{"num_hidden_layers": 19, "hidden_size": 192, "n_experts": 32, "experts_per_token": 1, "d_expert": 240, "d_shared_expert": 0, "hidden_act": "swiglu", "moe_layers": [6, 7, 8, 9, 10, 11, 12, 13, 14, 15, 16, 17, 18], "router_score": "sigmoid", "normalize_top_k": false, "routed_scale": 1.0, "balance_loss": 0.00346, "balance_bias": false, "router_cosine_scale": 20.0, "scale_expert_input": true, "init_std_router": 0.00869, "lr_router": 0.00129, "num_attention_heads": 6, "num_key_value_heads": 1, "head_dim": 32, "vocab_size": 8192, "norm": "rmsnorm", "norm_place": "pre", "norm_eps": 1e-06, "positions": "rope", "rope_theta": 10000.0, "rope_fraction": 0.5, "qk_norm": false, "attn_scale": 0.177, "tie_word_embeddings": true, "parallel_block": false, "init": "trunc", "init_std_qkv": 0.0268, "init_std_o": 0.00435, "init_std_up": 0.0268, "init_std_down": 0.00266, "optimizer": "adamw", "learning_rate": 0.0015, "beta1": 0.9, "beta2": 0.98, "weight_decay": 0.097, "lr_head": 0.00788, "max_grad_norm": 1.0, "warmup_steps": 282, "schedule": "wsd", "decay_fraction": 0.709, "decay_shape": "linear", "final_lr_fraction": 0.0, "batch_tokens": 65536, "max_seq_len": 512, "doc_mask": true, "train_tokens": 349200000, "max_steps": 5329, "dataset": "wikipedia_en"}
Below are experts of layer 10 (counted from 0) of a mixture-of-experts language model. Rows are named router (the router's row for the expert), down (a neuron's output weights, with its number) and show model dimensions 0-191. Each number is 128 + 24 x the weight over its row's rms, rounded and kept within 0 to 255. Numbers have three digits each.
After each expert's rows: "raises" lists some tokens whose logits its average output raises strongly, later layers aside. This comes from a sample of Wikipedia text that the model never trained on.

# expert 2
router:112147099110101116155182086123171115089165145120133137142115116122098133148124124073101165101111094112118124129112139130127144114129099092149141116120156098171142151096116137119120131122109096078132146127160150085138116135135158127152138142124149140099093157080132131111091137119124107124128116127161126153115148132164128144146113103172127163099076141155158146175142154101084105168148157120161077137139158111134160213121138080154101146123119122143139135136113129071164111134073137141122114084167131128159136163118145119149101126118131114124148152115125132099123130136129106111
down2:079096082116144093133089151147173126128116149144113120152104171136118121138111059142112104124112119160114142124137097105122135102139132102113145142138126113124107169118115164159113133100108096131117152132161130099109090093071172102146095117104130110135126139138148109106140165139104184132104156107148088144115105122150126129169147156078137138114079160117124162131127180137147146129153152142148123138189153099146078125124101125154135119133170122130114127097136123097146133108163138073138130109146121177140113112129135081171121112149136127084154102148135133124121097148144127106
raises: ",", " in", " and", ".", " (", "-"

# expert 20
router:119106130125132143122131123070146114104104164141109177127142171133110142127111160129130135113088103120133120146117135117100122181123115116126082093108074131157127109127110158085119093111134110076109139088186142119146125099129121135143129186152115153128110123088159112105134125108156139144060116145119105128125137131128151096107110126161112146136111121137104154107183160099100106142150143134129104146152158131155142117152133125129098154122138140160141143205125104049112071137124141124125117099152098115140146167108109122145110148124136103148133151100105120129130133105167098160
down2:105108109136093117119171132110091125133120125085140137133119105164116150151091113099126155111106139153151076172114148101144132093112108136116108106181126125136147132129175114121156142200085107133148147131158118096088145171162089104130083072163131131104070101110100114139126161094127128138109135135110102100130137144122126149117122122112096156127074113080138101100103140098128093122103159139147175126124139108138140147108111100076127138103111138125146140116162124141130114117151132152175116185117148122127139174116151136099149123184111141122125143148144128115147143132150146135
raises: ",", ".", " |", "-", " and", " ("

# expert 28
router:174128133109128096172143141138138157080131152160111115136150117153111152128136147098088131138131090135126146149129192138112130167148131157091127129120169132134115133114100119117127102114093125156116126147169133112170131133185153124106145129115167175117102126122149102134155155115114114126128101128130121158112133152118137113147135155116122143095094135153114119144159155121130147116088094136147048114146191103144153128171165107152090157124122133127172161177103142049128118141145116108097115101135142119106153147138131164132129182123128115157151118090083156131125129118118129123
down1:143135127124148128096097121132120094110154167136102151140109103130113092109124148132114093124100085113120156121142094167120144108085149173133131141122153136158139120124141140140147134108149131137177100146121107124145110129140114102121115096163137117184098117146134137135137167113138156134065112120122139125123132100119142198141127137121103123106119124093111164130146151127153111170169098168181090189109137133132167109190150150161168136128156086106131142135101159100155099164138158116115124104174142125145106152084142112092131138151140127106137140125091137114130126106183124088
raises: ".", " in", "-", ",", " (", " and"

# expert 26
router:150155132111157130168161118127165104089172127112154133113152144102117147112092108121130115121130130106141134124107163136092116133141122142109147133123085131123114144112100137123061133114131101095121118122222115099089083138124139109155107127129163154129084123109195134122119126132140107136122133132127140135095128129197149120122119133147101142133100139141123147156144142113125105131124116102142072192130146076158134075161137132143126157125106153130118161130176123087125087141098122146122124113129090159124119150114110117153156150102108122167162106130125106092133171086139111149
down0:122123099108141138133138135117114162128122063125175115150119101103139140102105129134139114142117137170165160163117120170127163138117129114121144138151110129152138151112168123108116129125140157126146140119113138112124144146173108088106110128080121162080153122141107135135151106142150108151178131136137113139155113143125155119085153148094154155129120127093093108095139144153171130112154146128150124153116109084106161090123108143169124109124069113081123091130137113134114131183161124121069137142095149132121095115158143105139151180125095172122167117103123080107146128127059112113
raises: ".", "y", "a", "ing", "an", "ai"

# expert 17
router:122141150119150139182151121132164131101065153103127171115116162148131135116144123101141114140121144070115154134121121116129130143117135122093142119130097100134136181109104165112089128124141118113138116151168103115147086140153139151159102148117146121121093110110184122131128123111122120152119131109115085130124127107191127143175146135151146124114110162130117165113185130141123143124123115137124073118121169141124127194153178106113131144122143127136089134119148129066102151150123121093104143118167155126152111200109136134171095157134118103150147128117109138075094115123107126098
down1:085152127094130111126136133181171171155092143150141131086163140149137117093109158070113111081147149117106173145131165100129129153148141095112126091140120105123106143096086167156152126155149157098086152107098108153160145121123111119110129132176179128098151163146156161124129141142143127128135127162161150111158159098078106120103093096110125150104117135131141158122148158127097103102104153128089154154097104130154125119163148152114103154134119126139128128141167106134141121122132109109129129139102120185096125150142150123122127103167142155122094142137153136173132170117142116146
raises: ",", "s", ".", " and", "-", " ("

# expert 10
router:156126172084107126168138099096188108119099175102094148133107142114153129152132123114110179136117109093115140115130128118096143161139216152106138116141097137155142139119103115130147123119160127109159167103195142105153116148131128139115133120197171116110116145111163110087150148134133119143131111105141096138104097159127142154135105154118086172152147156133150133147120116105132135119139115121129093149122126087141137196141128117118113160122131154133117108145136140059108087151113126129107124126133127149131115189111120143173121104128124085115125152100118119122151126150115125124
down6:145120153185098091154122122150135093104140099133088099102137083155129125120136064111106195145127142135102115144133121095101140124088115112131116141121113150117123144117071102112132120098125119126146151131123141092084115153129135110114102067122128156150134137112138134130111157112130106147151091102115097098162141170120127142140079084151089129124151200104126093114157135140102161108137128151109107121112097122086123102133123118109116117130170134120149141134150119150158143179125135166118120127146158155103045118173120134134127113145087121138092128125163127145128128143120131113
raises: "s", ",", "ing", ".", ":", " ("